config.toml
n_layer = 12
d_model = 128
n_experts = 16
experts_per_token = 2
d_expert = 64
d_shared_expert = 128
activation = "swiglu"
moe_layers = [4, 5, 6, 7, 8, 9, 10, 11]
router_score = "softmax"
normalize_top_k = true
routed_scale = 1.0
balance_loss = 0.00267
balance_bias = false
init_std_router = 0.00719
lr_router = 0.00122
n_head = 4
n_kv_head = 1
head_dim = 32
vocab_size = 2949
norm = "rmsnorm"
norm_place = "pre"
norm_eps = 1e-06
positions = "rope"
rope_base = 10000.0
rope_fraction = 0.5
qk_norm = false
attn_scale = 0.177
tie_embeddings = false
parallel_block = false
init = "uniform"
init_std_qkv = 0.0164
init_std_o = 0.0
init_std_up = 0.0164
init_std_down = 0.0
optimizer = "muon_variant"
lr = 0.00733
lr_mult_o = 3.0
beta1 = 0.95
lr_head = 0.00814
warmup_steps = 200
schedule = "wsd"
decay_fraction = 1.0
decay_shape = "linear"
final_lr_fraction = 0.0
batch_tokens = 65536
seq_len = 1024
doc_mask = true
train_tokens = 490200000
steps = 7480
dataset = "wikipedia_en"
Below are experts of layer 8 (counted from 0) of a mixture-of-experts language model. Rows are named router (the router's row for the expert), gate (a neuron's input weights, with its number), up (a neuron's input weights, with its number), down (a neuron's output weights, with its number) and show model dimensions 0-63. Each number is 128 + 24 x the weight over its row's rms, rounded and kept within 0 to 255. Numbers have three digits each.
Before each expert's rows: "raises" lists some tokens whose logits its average output raises strongly, later layers aside. This comes from a sample of Wikipedia text that the model never trained on.

# expert 2
raises: "an", "ans", "am", "ani", "en", "af"
router:142101147144115108145149135112106122113129139103118145155149145116131132149121155128094114089134153146184102123153087128157149107145094161100120184086097125146146110142158109076110099130147180
gate0:137113111092120093086114164121121128131118140101074130128117131162138127099174111136093144104140118143146139090146117115090142085189138112133143155106130140188154133148119130108138129103161194
up0:109113114124119153189131110119156149116100130152155091105163129127121133105101105097171105124136112126085127120130141142128170092127132079120140142128143182110095131135121150119153113170129098
down0:134123108111154101124118100115104144165154141134141105147095144132178109123132133080191125061127171149117129119152161149125133161149128101093166090145127124145123095157149117143156084143092139
gate1:146111141154150095110126150123130119134090117118130143187163174090156121128164113137121133171113116170133148125128154125147145145169086141130145161179126122166144065135156118127163114135113119
up1:114108117086127154140161101122087144119098148108142112150158159133149056123111158114134089115161138158106130187128174118177164121122127124137126126167132122112134118110146170142135109092098124
down1:136077143098106141123112090171111123118143135117087192118083135125139104138124113116176090118105136104130114114105106102125085136129133130154145166109130065164103094109148158101182137119133110
gate2:133125112081115098146179094108171166156121120154142114102108142101128096177107144122148138075132119119140115122155134135134164127141101111074129120165079115141159113135135125132158132117125162
up2:117124166163135100087131158162141077115143150095169130127147143147142098166098129091151112136112113148162099131083101115088121132148107088165115147107131112158163140111130159119102176145078110
down2:100130098143147103154152117127178170133137118135095145116140073089135060084153109136138114123125139130114160093149130128156121108099132140121108107094129150142150121157128133082158112136159100
gate3:142109156133141097131114100114134147127121169148073104118166141099160083123148102131167108075119144158151149125129176109086122097106123127108164165183086103112139121125130136127120134159146118
up3:136115144118140069126133090126143140126120091112166076127073143102072115134132149119111124104142139123115140153138139140133123113086133120120108151109110137115134082140105145153148104161115098
down3:109111128094111101117127129121120133130094151138080141117117087182121131116158162128103151137134193149173121137129126116123130080123129180146123137179138086120132126135159123086171134103114156
gate4:098100111110136113169151100123129127089151108140091149132149100114134141116138147149136139129153168169169091118157118135131108149131120132107157098138101103102157108126098115150135111169161159
up4:124101087139135124125126175075124135103149128163156116161131145121128109123077081168053136106140150136108114155131143122140102146117148118090143099124147129143137135104127150135146119146120123
down4:139095142121117128153135152128112087098148140105104098081114135109123131113146120129138117125146183114136133132125110140112146143136104141098128141070114092115104119145115114109101163123128104
gate5:113110138078101096141137156150084163156153106120087171129141109103123186099101139146110128125118154161122087098134129165145098114143102172091110102155122110132138159138142064123116133137078129
up5:092116138103143161097129096130164117170105105115131140090168158116103117171129138142112152095117135133084138136110157155108132120105108091125138126104140170082152165137156142138091152124168125
down5:131160170125143132124135155121147162115150134121139173085132170128108126139140106139168164122151159161119111091117166077097148114117153114134066141137153136096070128109165144139158172124134098
gate6:148091101063098091135147131122126091102119155122107148119106128128140169145148141085124126153105169121131143114151135093131124136154127143115156098108140084146140081135150100122126089136128132
up6:147124084118134148129152134089132160110139141118127150096150085134100126102093120122130136119180118138144162134150102119141127129153109151174125112117104182151093127161081159092116192121098088
down6:110064130139120157122100120182129137120160151162167129148136146131126117113126134105119134130152125106121185132151119156156141148168086084154129150116160141105172116146107124142159116141109154
gate7:098117138061114147098136168123120148140152154151113106111102146123114176133159155111149082066191098141151138159103118104143157142145093128129109104105134133161134173102137149141075160102122145
up7:120124112161129084120102118131114107073106096107127084124154136173093168152167194109075102102144161088170126119167166127115096126143124152141140142140145149097108138156132131130137132112094124
down7:109145109085112109156100132141165080129093175093110130132140160155139124122138119172167086077152137098097109114149132111159123112157142118152080129117088143130126146127120092131097167116108152
gate8:118087167115123106114110153174104149152128135166110131157094088126096127122141108095101102130121128168112159117084157108112148125101144160102126115109067107126167129113112105163082106172102130
up8:117113134137093117129101083090144117112131110152136086139138161155145113169113170143149132086109122168127169135126150126088132101139153137181135109157118079176106145130139107170141106141126088
down8:153126167150156144115109152111130125153149097158114100164147120101133116146155119172124111130131155114138104118134102125146101100078124122131123116138123085114147126140151119164120151144099154
gate9:130148146080104101133154143149114102138125121080128130119122164157100165116155141159128136113147179157130106104127111143144147111178173181121169136090135074134172171145158135138161108148081139
up9:143145133112094144138127141159133109160124163083138173139092126119135188098096129114117086139128164152149127148120178125112088120130099126137156151138141146111163124150133173108148141090128106
down9:140134120146108159166129144127136076144108160078133119136112121147101104151131110159128090098133137124102116141118068141128134114120135124147119109115134129126106155168141109108144180138068110
gate10:147115113109101154116108145147123135108166105130087165117132156130170154156093137130155139129093148156092106115154121084173131131160124115114115162124146129131108146088092081146132110123072116
up10:125133156119095128142119119146133140118107142098136080160119123166078123071164126156156143129100103161140101092127125142149171144095112121096126133129138165141132100119110081147129176121140086
down10:113109106083106098141097129120125127142141105098179140098131142177157112142162113159136157090091127139146140132182090098112142132075130113113109143117155132137133129129112136171111150118138126
gate11:155094141069165091093134126140079109115073122126139151101112155139136154160147150127105105113159124115169101096146116136143138105157145137097151118121157093149174097118113118122103186103111149
up11:120158135178119109131132108138151106093104135117101139105132119096121102154118123103104149121082123150134144121163157149127131110138107102144148133160112090157149114082146097120159124142146118
down11:098150139165097121099114117115141130118105169119137108098134071139175125144113137136130144115046119068130133151158151152110107103125125140115116130131139138127128145109101154158128104101132093
gate12:088111160153123118105126116109105118130128128140104171145111144142138113150106134140123134069129132131140129103130134147109173115135113130121131159140093117081156191135125119159129154167111142
up12:149169113174102117107108135095117101114155129123103134135118100122123081134132112172074137134185073098115098109126137114121173124183143097111132106121153199126185168148158164106138138106122126
down12:161099167103141134165125138129121122104141170112122097150145120129132117137200137146138117061161142132144125135158141116147118136152098092177112088140122130089124136172112127158095156142140099
gate13:161080147047147141107136099099120129183153119115129132102153202092158142167149127145111148070111149127165135118095145142120152147146097106127089130117103130139180109117110099155138123117129136
up13:137100122112122114143140101113173186159117111114091148182155152101098130109111111124102136120118127128127166110128117124130158113075167132113157136119082132079123109113068109106134108151203149
down13:109116110085151137123134117099085124115094124122136119141153107094098172147165113133099099137113095165064152092160104115134119118127138138129172156120078128158174115130150172145124121162100099
gate14:113140173100108123131096141130139136105111114130088144160111120119096143093137152104139181180137135136135137135100075157125145141143101111110149138153132121098107099126117136145125096122133121
up14:105126173153133092098102073116156143140146076091131123160124121130071096129148144140103139147127160146134116105128163133091128136077139126104119148112115112141142151101137113136134126152105140
down14:160123109157170144133123135116118120112149138144164095143115157082174142161151152148104129128123095123141173167111114132144116097126117153169118157167122132145137128133111116112136120151096123
gate15:124146117139072152116158096121120145075136129122133118101132115142140108093175157163138153111111137139132122153127121168102145116151103161098107129130130140148179162086120150144102123116126127
up15:124122164109058114134134125130160165147055159134128156119121137111142123156133124133103136089112110118108101132150109137120153128162152163119111141124161112077146137102117103123119111124144133
down15:104078107163111112116146126075114117139094131146142187125105117149147144131141208107135144131088109179129122145106141137089115125121106120135128145146090138176125150174095149112123174126124123
gate16:151139122106146172119126113122069160095106130136147104087167150113095088133116163119130120104151120121168081189123125158117145097121136139111153133151123139108116142128167109153078084134111145
up16:177127143116112113107099132134114118147086111116140185116194128116121122096174115131163089126131088141174146131131129088129128122128097115128139115137094076150115099129141088130121135123120117
down16:114113157094105114075097131152136163106101137107115140099166107100106174120191085102084104153110128127149149131142096127104120093109135145111144125132093118165119121132105105127121102139149145
gate17:172123110098142136138145139121125135144104134104122137145106128140145174161135173138121108112120145112164107124165092194159130112140128174126146123130165121082103109090137138083083165110151178
up17:122161166133138117139117160160113117146155108147139101122139124120145126141136127089150131120133111199137143123110142094135127116119126112103134109114131151165127089138155051119182112120113142
down17:083120113115130145142113154115142094076125116136090125118151142135147137145134122095125128124130109178142123128156079137140113095128136179119139121170130114190108149142140110123176078146109109
gate18:138159135107153124113113135129152120138105105155073150101138144116123161137108152164122116109070129092179164170114115145152145122120106149129112099111151126104123137098104146117103111141120129
up18:154142127154112116094167122096097127184145135145118111116178143122166135136177119161155094113168099155131103151157155108132139142145105097121157147142127105120135097140120176151139146122133150
down18:133163071170125139144132151104152132129129102117125121148116127072149118141126107109104133158139128160159118149144113143105089097145173113108111165141094090115138096144147149124080122128126152
gate19:150143133120133105135211102126116157146126119097101119130149102098101104136125119140135079092093136100173150130121140119162125149100155118116110171138101130166115148175144143130103134140143096
up19:114110170142077137133121123171151157121144137121158149135110097149137099126113140126150153129129118096139092127103101155107083103129130141100112141162145118142090168140137116141080125131067097
down19:137148139123110103078081099164135121128098094107123149117180171132145120147182169122123088129104131103146114123115129141133148111146126137149119144051129125156141106096112113146154094155135146
gate20:140145146097154105116109138091122114116179114135110119127125117138145169139177097112115107144137148145153129111129102134101136112136134125129124109100177154101110125125124082113127143147158147
up20:096155146163122170153087149174113146099111093158110132132090117149168108128084141114119115120131070158128162152131132132185137136140140114132133092114123136133136114123107158099150092122129097
down20:121133148095134126162144130164139126119154122112109179146116113121165148141111149147116117140164094157133125119151122128101127138064136116129084130182124157162166142131126185149103118113106160

# expert 11
raises: "ive", "or", "ance", "end"
router:112128095147163109150099130126147140189132156121115112127097129105137118105160120152150134152141157093109168135107154128119125150124130102093159131117126131104173169156066126152142135115154145
gate0:116116163112144140176159120144168119155116116161119137118162114085095112115109116126133143130120166139158140091136134114098179126139162136148160097194125138150119161128142090112138160087162111
up0:151151162150168131132122138128096125093134110147139172111103114158156106126117127096090138149156149131090120116131172147157136114143090097127133168125148132102168142130146091123161108102130131
down0:123136111111161103136154137108117100170128152107135147152135142085083121081096100163190131121161162145137144139131157135122155115135149157176121145089132106108114121131123122133139129129133096
gate1:137099130104100125121124150153118075155118129130103117065192133111151086131076119185103120131128098093151158139113113116106071096131120148099149166127145094118126118168130108132141141110116106
up1:158162103151096133138132097117126096136100110113137096108170089124109118100153099079119132092152148180146123102144117153129134161178138127162150090102136159096154109107184127120183166106161142
down1:159161169128154138128148104145106166149124127166167185111149178125131117119093123128187097163136119138103130155133155070107132090121105101093089142122118163089098170150120119103101124099109132
gate2:085134106122119149129107121165147187146156137105101152109102101135119142096131132176128139142124152168092184130144109133107138125165130104103147095124114112156167136117104102094102143093128137
up2:128114129140135095127147143132117101129120141140113085091111107096109132127134184147121150146133131136140159145155107116099147112092171145178141082136154153109099129151182091121096162070077129
down2:119060147089157120098126146150134096143129095101097132125126108151097130121127130139117112170111135148103146092098124113123145142106152103144124125139125073110126109168117130172105149112140132
gate3:094137102117171150153129099124129118135104138151103150142108134145115109128158105163131145150124155152149126094163159139119121141180101108129114161126113120166128160127151094154105131144102118
up3:115158144121133134108105197160134122125152161136155138084103096142095147120140147119142151177129132142155148119112121167100101128138159143128138076094081151162129070130141145102083109130123085
down3:094131156109126145131138113110151113120096137115151131144147126129141197084155106148110138111108118146170123110129144146114084066159146137075150107117119164135124162110169139140064135123134125
gate4:137164113132131116171138085117108096165086104093102118162122121134136096118175135133180104141137127126139119129154116154091136152147190121143146098176138146147187119152104150161116133194158125
up4:088093080111113145126148149156114093094143161142111127110092104103131120134107141107160159124108150090119127123120143145144128108149135092178154113137145148115107146099144079112090086061162101
down4:152141175186149140079117129130131133105107118128133130111130106150132113124092116115101153129106118093126094127165102156105075117135178118137104131150154126083087120152112142130083113125197119
gate5:098181118125134114108114136166157113150135127145076143122094134107146127096092117094130124161099127132082085137114123129138178130142141141097215086150150131123117147104124088151144151119109137
up5:124142144078077188125135115102117103152125134110085110135169124164092129082132138136117131158146109115162138103147113110124129131146119156151110094126132138139131144139083122048092109131103179
down5:138110148077062082155124149128146125126118171161089103147092108119146196166125147178132111156144100116131144135139117097185141154099124141148124148136112142129136086107094099126153156146118148
gate6:122107132120109106143133078088151126163139170126158070112139138154165132093168108121120154110140181118100137104158137135149118107117134151110182141114128128135148120105124138112137095186148150
up6:096112136137147142153136117127149096105137103138111138117151130133168172141122114156145108103134149085133145129112140115099149123123134148129045169130128157168089157166184113133101169113116132
down6:129147132106162124092129115125119144119161144134171148136139111132175151151089119155085137083140087127111116177178117133083156171146135120162099123131167136106162130102103071158123146121111130
gate7:159139129110170102138109116093165098124125162165156139132112084157115124113128114125102135101109129125139112124163115142125157130103072109111105138082139125177159106130131155130177138147143115
up7:127125095150112176142150138149094128121172073097148142095134165143147143079107138120145185154160117152113145117163124113172129097115137162137132143134163149126098110104112099140145124146116075
down7:103119093181101088109097125115162168109158117097134160145121133105141124084151150158135150154134161133159138136099147142116121110126119127056103177146092120075098132093135146079100084129133164
gate8:148148146153124130144150126129113095118118121139097090149156108113121129090137120139132154118109109124145143119100136170100105158148162128082168090108167152118093168105133116133098148091174123
up8:113132114133142119084099136115154118086109100134108133163112145137149144103123135106092129152137102181164114124088126093170157122145111107133091108134119110181112117164109130121138110149107143
down8:126137121130138155085152159083161118139131143099114116148177122137138120140092185121104134095088127154120095149181126113145127123139158136142083103160106140168161142106132160128065121121134132
gate9:117104095108148128156115185120119126114117140116096094153118139088128106092170127155119127130137151122111123117120139145107140126142127136119174132113164141152118143125114114148144129143135130
up9:132129142154134106156121170123178111110169151155104122145119151125110146077093092147140113155125126129135143186109093121150125136146148072108139191115153131166130109112095126120108143144108120
down9:156122098161128177104176165155190130118127125144130114096126131137136150146082122145143153129089110158143106102141120098102160132127099133141122132163123123173127154130160175119130116116126115
gate10:164124116108115110111130155126137076162116089089096128158103111106113145164147128124120096107132083141148165114094121135149111147109137117126130124124149134135116145183072123118172083162147108
up10:177180131156130104115087112113129150153112125094144138156121102105123115121161148124124128096146116122137098102079133152124161108135155123124143144126125096165116165092143153154142142154124111
down10:084086107121109114097125093091134112124109099108123107112130105113110118148106157161181123183113149125128130126098161156124160161146113143138118133102117114150128123129114138094119110132135179
gate11:115111132172171096098129119156123113082130135107127145164098124100097134128176112172142081135149124114118173120148137136113078113170176099120126133143125151089137142100157112137154106123129056
up11:102135134093156160114152112122128116151146136100121110138109116103102157144147105123119102162111138158142176090117169069121116102140088110106157128138069149112131142163120147139164121126127140
down11:123170156094156144134148134128157100106127131126079164138109173125089112169155112144144137149122134120112167127142137081147137148113144136136111153115146089165111070153144120169155164082121110
gate12:101138136108081141127135191116137121154109098144078128120150122116124154098154149128141112109108149174124125139122139126124096148158118098113170125135121153151155128104131155115162120143115107
up12:116192098102127109101108139080121167124143145129144147102173143093134085147114136136126115122109135128142154096124128143147140124105111162160079114163138137078135123153114157140083134121129084
down12:130121139127163120117127142132122097100114133113108114140130120106106127145113139130076085182084121106150077121121163173099134100096066121117121078162122129108137153107110133174099094120120111
gate13:108103142133130114154090167109116117122105119119094134127085131175128118108145158129123115110119134130140141153105116166137085139104136117065145117134132120104123177140105151151151132130155110
up13:127129171112110115120157149143124109129124146132123146168137119100110131173111101159158123122112151159155098147135136116115108105152135113142102143145117135123118105115159095113124154082112124
down13:175152100101149136114171118129168099105137115158167135132084135175107083101065097127121124104133133117156149167102135125150180124105120154132135129150122136113126138145125156080127140171127143
gate14:118104107118125103120096089120161159118132110143105149176106139111169159088136131131132160142087136097154158160132112124125132119139104131109116099124165159154127147124083126125101119119136118
up14:108128141104135098143140167144110185096092140163148109147115141113097150147106117108110109118149111110149154148168117101115106107163121133103137128097113138125141130117124151121175160115182142
down14:081181158136134133133143122112115158146154168091165100125122123154145137094119130128116155103134122152131144106152136151087151113126084105113135112091132109109118150156113141124115099112080162
gate15:136129108103170129140132116094123095117148136130080107096140123127157109146134110116115084130194138145112118118103147093146153130121135145126143141140130095094093093156122129165070093097112141
up15:125107119157125117106112089161146097126130089139105102149149094143119114088081112146127170068162161152123138141131093103113123141112131090099100085098108096124141125074099146090110127121102116
down15:121117133117187138153127116140165081106092125167137147132117111139154149137061155125132099104092135114110138076146132118180119112111151120131140114179139138144119179128171115131142110124134110
gate16:140103083135155119105090180140117144162146154149110115182097151123107128107140146123129153096136084113123115159092104109084166142148130128128144113149155156157137175154092162128156112146103111
up16:122160125151100168089110131122113149138113128151128110152049145137157118124111161117125107134112129142165112132128098121126134116150087154150163129161114139104104125147112104158126121109138120
down16:124168131129133130125141140141177163101111148137135095118101113179159163125150142107105142121177114095128099133129122111151100130105132177143142143138141139119136146167135108105111122152190149
gate17:117108119123128161134167126167133088132114159127103095137152187137113139122162111150142147130143090100105151133136129105129106124132126089109126179157168073144145166105128149138112114104144149
up17:114128144121123109112137121146171143141099184149120126118077110103144090123171102143124113074128126116170113088165137134119169182142128139156154130190128135159169127156148151171108125068128108
down17:107134088061136104126134123145155152134103121163091116134097084087147113086158134115112140145102117116162125169148124144143114110129174139131152118135126106160138140139103131118175135148102105
gate18:114141121116111132086151129142154127135071132098139127144094159138148140140139126156134151141147122112135130056119169122103137156177131123121166155143132157156175172152168159114083149190145070
up18:126107121122098149158107100106157173134148133143136115148149111125119118159148077159116108144108140149137136185114174101187121086137138095125116104117106126091129123155113110120143115117092169
down18:123115142080136105125157098167123115134127149125121104102126161153118092086118151125124069116100127167102128093141146179132146129180124134090162131081144153149167136088101093148116132126081126
gate19:145161112115151091142157104111125097125117137136089149142109110151114118117126146112113096117104125150116088066119175183118157167156156143091094139138139136060180141132080104145140136131131116
up19:116110113100084132126137139083096160127166163138118151174092164140115135144081107112104120081108132100138162172091122152133107129168116092145100112112121170159135134132156156132100154094149137
down19:116139135150110144097116133113098077123132134143099107146130117191134153115131163132131107146117081146063134116106117101153154168146075120107092125169106129116130096124131128110123154095072144
gate20:106137102186116132095100112134124131122077153106114150127079094119174141157120152109135103091156149089137126121146142153141140149159176118148114127122112151131156159148097084152140094103150126
up20:071113135121133085119115172119106110129165128134149130094090134107125101162149084126098119153121122086137151094151103118172137132091138162092109113140148148135103123149135137160120111139123119
down20:110106131055107112128121144125094132145121129152085102123142142127109140107124166108126139139113103139156108090102124134128184121117122125119131103144084167094087114126127130076084173129153119

# expert 4
raises: "ed", "ery", "ant", "led", "en", "y"
router:113126135149085110123119133077125161124104166092087154102110111138123127161113100140154076124137122116136077073142118113167108122119123132124143162124103102078121142141131161110130175146156146
gate0:163140179108146066149118144108100172135127120153112160111151180172098135113167087130143115133169106101140121114146096130162184137126149157137146132140107124140163120083173101123126128136098140
up0:102167083139151138169124117152141152126081104153105127117099140059145105140142114111108107122083127119110121103120163123102130134150124183140139132131123096124155154131145144139119102132126162
down0:112081175123117139130180160094134108080162160143134135123167144121153145137097129164115154150082163113089101116129149166105110126132147144123108107143122123125146152147167139129123121148134123
gate1:124117128150154130125140112111103150143062150117107140155090126102146127133105117136121110146145112132145135117150156155110142124144161116118180095104127091127164114136159121126127123140164106
up1:155163129132129153121108105108138118081147134151150149122138089159135109090101091117130104094111120143137164112170117111120120108119156157077121141111164165069129145148127135120076146163153087
down1:132090113126120127148101100118100097160092161136165103151102114111120055161116131143179115165175115085099147115122105151149149141075081139147141138110130128116165121129131124159116124106121137
gate2:127089100123097124143116097096095152147115152105104122116103130164170115135135122091162189102122115101131137105147128122085144115138153109133119162136120079129135125106152115116128156143173140
up2:136098102153107105114140088105173102109129146141139154128100128130111141132094074143120132136125107159103116152115118118122123104139141158138106112162097148124117136126150116200107135094127136
down2:130175154185156106115134102130128158139094194153146162126121152171118156134106123129108120142132147091147113176107137142127069104139132136132114122143156111114124102093125099118046096135113102
gate3:108185123113084145139148124119104111148133138127111126102085106141117114117097139145150092153154152105136113142128163122090130111134137121099115115136107148104177153095132072163151114152089165
up3:153150108112110119090125170131114145141110116109160090141113140141119146172149171157148185112156130070105117085129165102152142125169142120136162104116149173090092136137140146077111167112109123
down3:143096133108115100156135120165166146111151129161154095117072096141129113162135114158100142148145154140072149124140119104145138114137095111139144162077142125113147122103141152116119155120124128
gate4:160109120134125120125131138081099123124140122147107125142107100179119140098176150138113105105158109115197115091170139109087164128122154126099107090134101073115150154137138125148095164114095118
up4:079129132115117148130130103170132164170167106151141113119136155123157148155153153097150142176119120120127149113150080138136150105111109104144112149111135099121093132133105114135149140123099135
down4:093158115145133133157126117161190128157168130124165116175127153148157128162105159143150076121128116145102092143122142161151142149094111123110073118121133114129113178138126092169104117107122113
gate5:117124110110146145139118076132151129128132140106132151108087179131151180137140146144124143141050057118131145098105141146107124125127114111096121139110115148131120102107110147129082134152137092
up5:136104152116102136163140084119135100114106131114109095114146155172152165131136157145108109093173113148166114135162169155105132156155122184157172110123121108105140097136119148168126101127142125
down5:127144121114142152132131130129126134041138142122112134106146145133141141149177084099128080128074125093096101133121124131131144119150124104129155132122164169156156158127165145124122131150152144
gate6:168116110098103134091162143139118154155105146098160138159119112129125127162137133143127099139125128088111159103167128085157093127102100121104154155135137127142129088089119102109170171157106151
up6:148102142101083127154118081115141133131131119143118179129143136094154150118148144144135172117083146106098183132097137100134107115119148116134106124092140147106094150145087127129139149108095173
down6:139131136093147124120153143093122104130119135146161136136171063087145157119146153133082118166094121129117121139131116129108114116128133110119127111144109104179091155127101158150120088085152186
gate7:172118096136108110097148150132142146149107128084131161115169089114151096117146133137113100068139119110173104131135183099114147096119143157096108124156123090102150102132154115109115100149199147
up7:129159109092124152117114119112102181106120093126159117138099148157096111133147109113103183119101163125111167108178101123120145116120132139097173126126156118144095156168140108099127160120122139
down7:102136137185138134113185144144072098134116107121150122133129136143094141144100101134108118127111100140138157077152136102147128089108092117094137175134124147151137143155106141132144127078077126
gate8:082112067147104119125092122119156125113099089146112116123150106168100143131188073120117123112133113128127108125166129140105118098164141128104152166141130143111146158095094135118146130169137075
up8:157118129110122131132136154131160146096144113137110098139159049114095131111189089104126159136122134118133129120165129087124103164112139083161112090074095132154125143112133127099151134123132170
down8:143087130148130155127112145138170110126125121127142119112132147078119152099115133126083110121133088119132117158106122160117115113101120128088087137156138070126123094116112112108108136145143077
gate9:129132101124095132092090129130145121170157138125135153136125133168149138107125150143095107116128154127148125129124126110141142080149154170110103143127148095137102172107071159126108165139120127
up9:123130148154094167089114133167114137141153148100174145148135116155127117122111165082129129127139131162108120103144099157109088144136159128135128109094121112077148163161169078134109116147145155
down9:141102105147137138111146133131134118132144130119086090124111099140129131136157132115145117129126190120196158117141111113143139132149133137110124120098112115119127181155153131116131111106162120
gate10:166102172138114163147150089112091153119150142141088090140123117165149127127151127136148136127148066140150169150154127132128129171125150122079120130091146155099111122107151167111108122128133122
up10:122079143138137104122096138114105165155118132116105149142137091131140135146136154119137117118132123150133121114149166120148140079150179090104115124109112117072141135149122092090135154122098121
down10:187139135094127099113177074154125144105135135097098119124149147152148097130103151110129110167101105170162166100120177126141149134106105148120098119102134119150117081138083152160135156147139106
gate11:113184126125075121122152109111127069135133160133136120106084118152137153134104120135179098130115102116126141141163136123137131118155145160138114130105123135118111160118151158126141150133079094
up11:112092108100163124148161147129112125158138115146160126116137149071125127106104148159065151101127103142116117114116137169102138087148124114129129148108115138120153155150140146173158095119112147
down11:098141103099119137143144137125101111107130134089143101117103110109160163141104156161132106101133101124150104096128124130116137118120154079158107146143164102141132147102142127121101152111132150
gate12:101105160146126120114156106128137081150084118116126153133154145129114131106122106101136132154158143126115174107172134090133145131123148145152130140125131112087171167127148143153092101139169117
up12:135168161144124106142131107158123102147154094121113154117190144110147100095120122145126127160158148134163128141167105102163146126145134157129115139110121069120138134108116107134135145094131163
down12:101117130132130121139136157133111086123154124127134173140155132131077143097151091138150121106154149144140118089128156128164110135128122100085112109161115117116134107155101149122134134106118122
gate13:147132096116133116104146104140097114152134142130124185114132101140121146149100123185141060131118147113121159106138145117103156096077116121125102149088144117106152159141111125186101116140168087
up13:154139133091109147157095118165112098102158146105156125156169121149155124145148112143127104107108085098146134095151093079139131124105127115122093166062123120149134112159124142112115114124108129
down13:132147152063116143102157119097151146158128133149148139125098129139084075105092139107120147099091122149128151095095131123150130104074136127129122120093154110149144137098113130165097111148124136
gate14:140115146123105153130140144156162118113130098138121123107125138089136140177109077154177097128109162132094139116123111130145142158124164121110112122142149136127137158115114173134155161161125126
up14:107095164110129144156125111128130127185099098120128125114159142086110067186118128148161140179158128112128072100109147133163154142148127157112151181173150141162131123110106142110139134162139123
down14:137123134113158149153121152127147154117176112080145138174119107101146165128168121140155095109129123157124131154134110085113108178120147167146091122123128101167096120123142111129132127109101126
gate15:106163163107112131099116135105124111163103115144108138137139098171133122146148138127171138132126120144139128101166102133169147114112146139113146092165123102097092128137131122122124166088124156
up15:083114126126138117101066136125161149142162106132134142112094108163105122153155127148144151110119129137107158151167059155151141133149139140157124108103182103132113122109139150133100152123112103
down15:131143140160111119149109138138129127135105115137160103145124151134177150107113129107158154111142171181135137159109150085123120110159140088098132112111127126116172120121126129125123143093168114
gate16:115143082117107153132159095139114131164109130152123129098158115151075122138114122112143135079142159099151111118168116116140137116077116147124117148162153118118120139086152102125145101122129103
up16:129174132159159149100171160130102141132139151124123088112137099144174130183135083153127127076114138128104135117093142148158146113122125100102076113141130098096112126130135128122146176149164068
down16:073172120100127143181163127132104113122111129132076110064138141133126106091137120096090120119144134118147120129105091091119095129124104148165168159119137159172089101127110120082120151128085099
gate17:091086132125136100130172122101142105123134146109144157095131105112130118135136158127118134120182123150081137169089140094122148153132128113135124153096151112114160161124125126123126151132095140
up17:130137101088145140084110110125135177152120213162132106122139103148127169127125129099124123168078124138121130141113149136157167167106122122125101118151158158087159104106157191115088121144100147
down17:124171155130165180128114163103090104122110103140133123161085083131161146106143148151120158110158127106133149158137089160125123118109100125102103125111110108163138130158138126131081144111091094
gate18:125134115101154147153143117113131151107137136131111141104094139140170123123103118156112070127114129176121168126113126139106122133151162121126119086130085158164123121117084113163102185082071145
up18:095118138102149129129134146138144134179144137119111144103147176131117125074159128181151142109159133137141182124166109143095151175143138111148131171081132139135142112165107129138090156075133138
down18:152114143131163154124108121134129086126171152121070137125121133129144127127187117123141135136103106117135148147145081132159087143142146095086142126111087144116142169113136121136160110176128103
gate19:153152135071117143143167122121130172139113147150112164157106101099154134149129119163137087109091169164112118093184155092196123148120151141135118138121159158154150125124163135138135143137126110
up19:145139106164155145120165074152126126142127135135142140106134145114104145149127140068125129178091134137157125115106111150138116121111141118116141132121088079154102084109078146080125104117101159
down19:137120145185089199132106138151131138121112118121156124127162099115106093136143106139072130100123149092073143120142114151107109109130150120134160147084091127105116111112135098151186151142107113
gate20:104119145097174123158116106128176133163115128133088142212084091142150131154118122133134146127108109132106131153141112110127177131083121110092126172117185104124098145121156118132135141133111138
up20:127149181122140126136121075158137103113116148146093091104136134152130118083137125110117098145147138110137150122160106138142102106140133132136175128099100166088118126126132166115148139132142160
down20:106144146146107093112101119131113153098140122128125124087130131123109183145119170121125154151142136090110083132164127121170121153163156117129136148144103125142115160100079095152139142133130093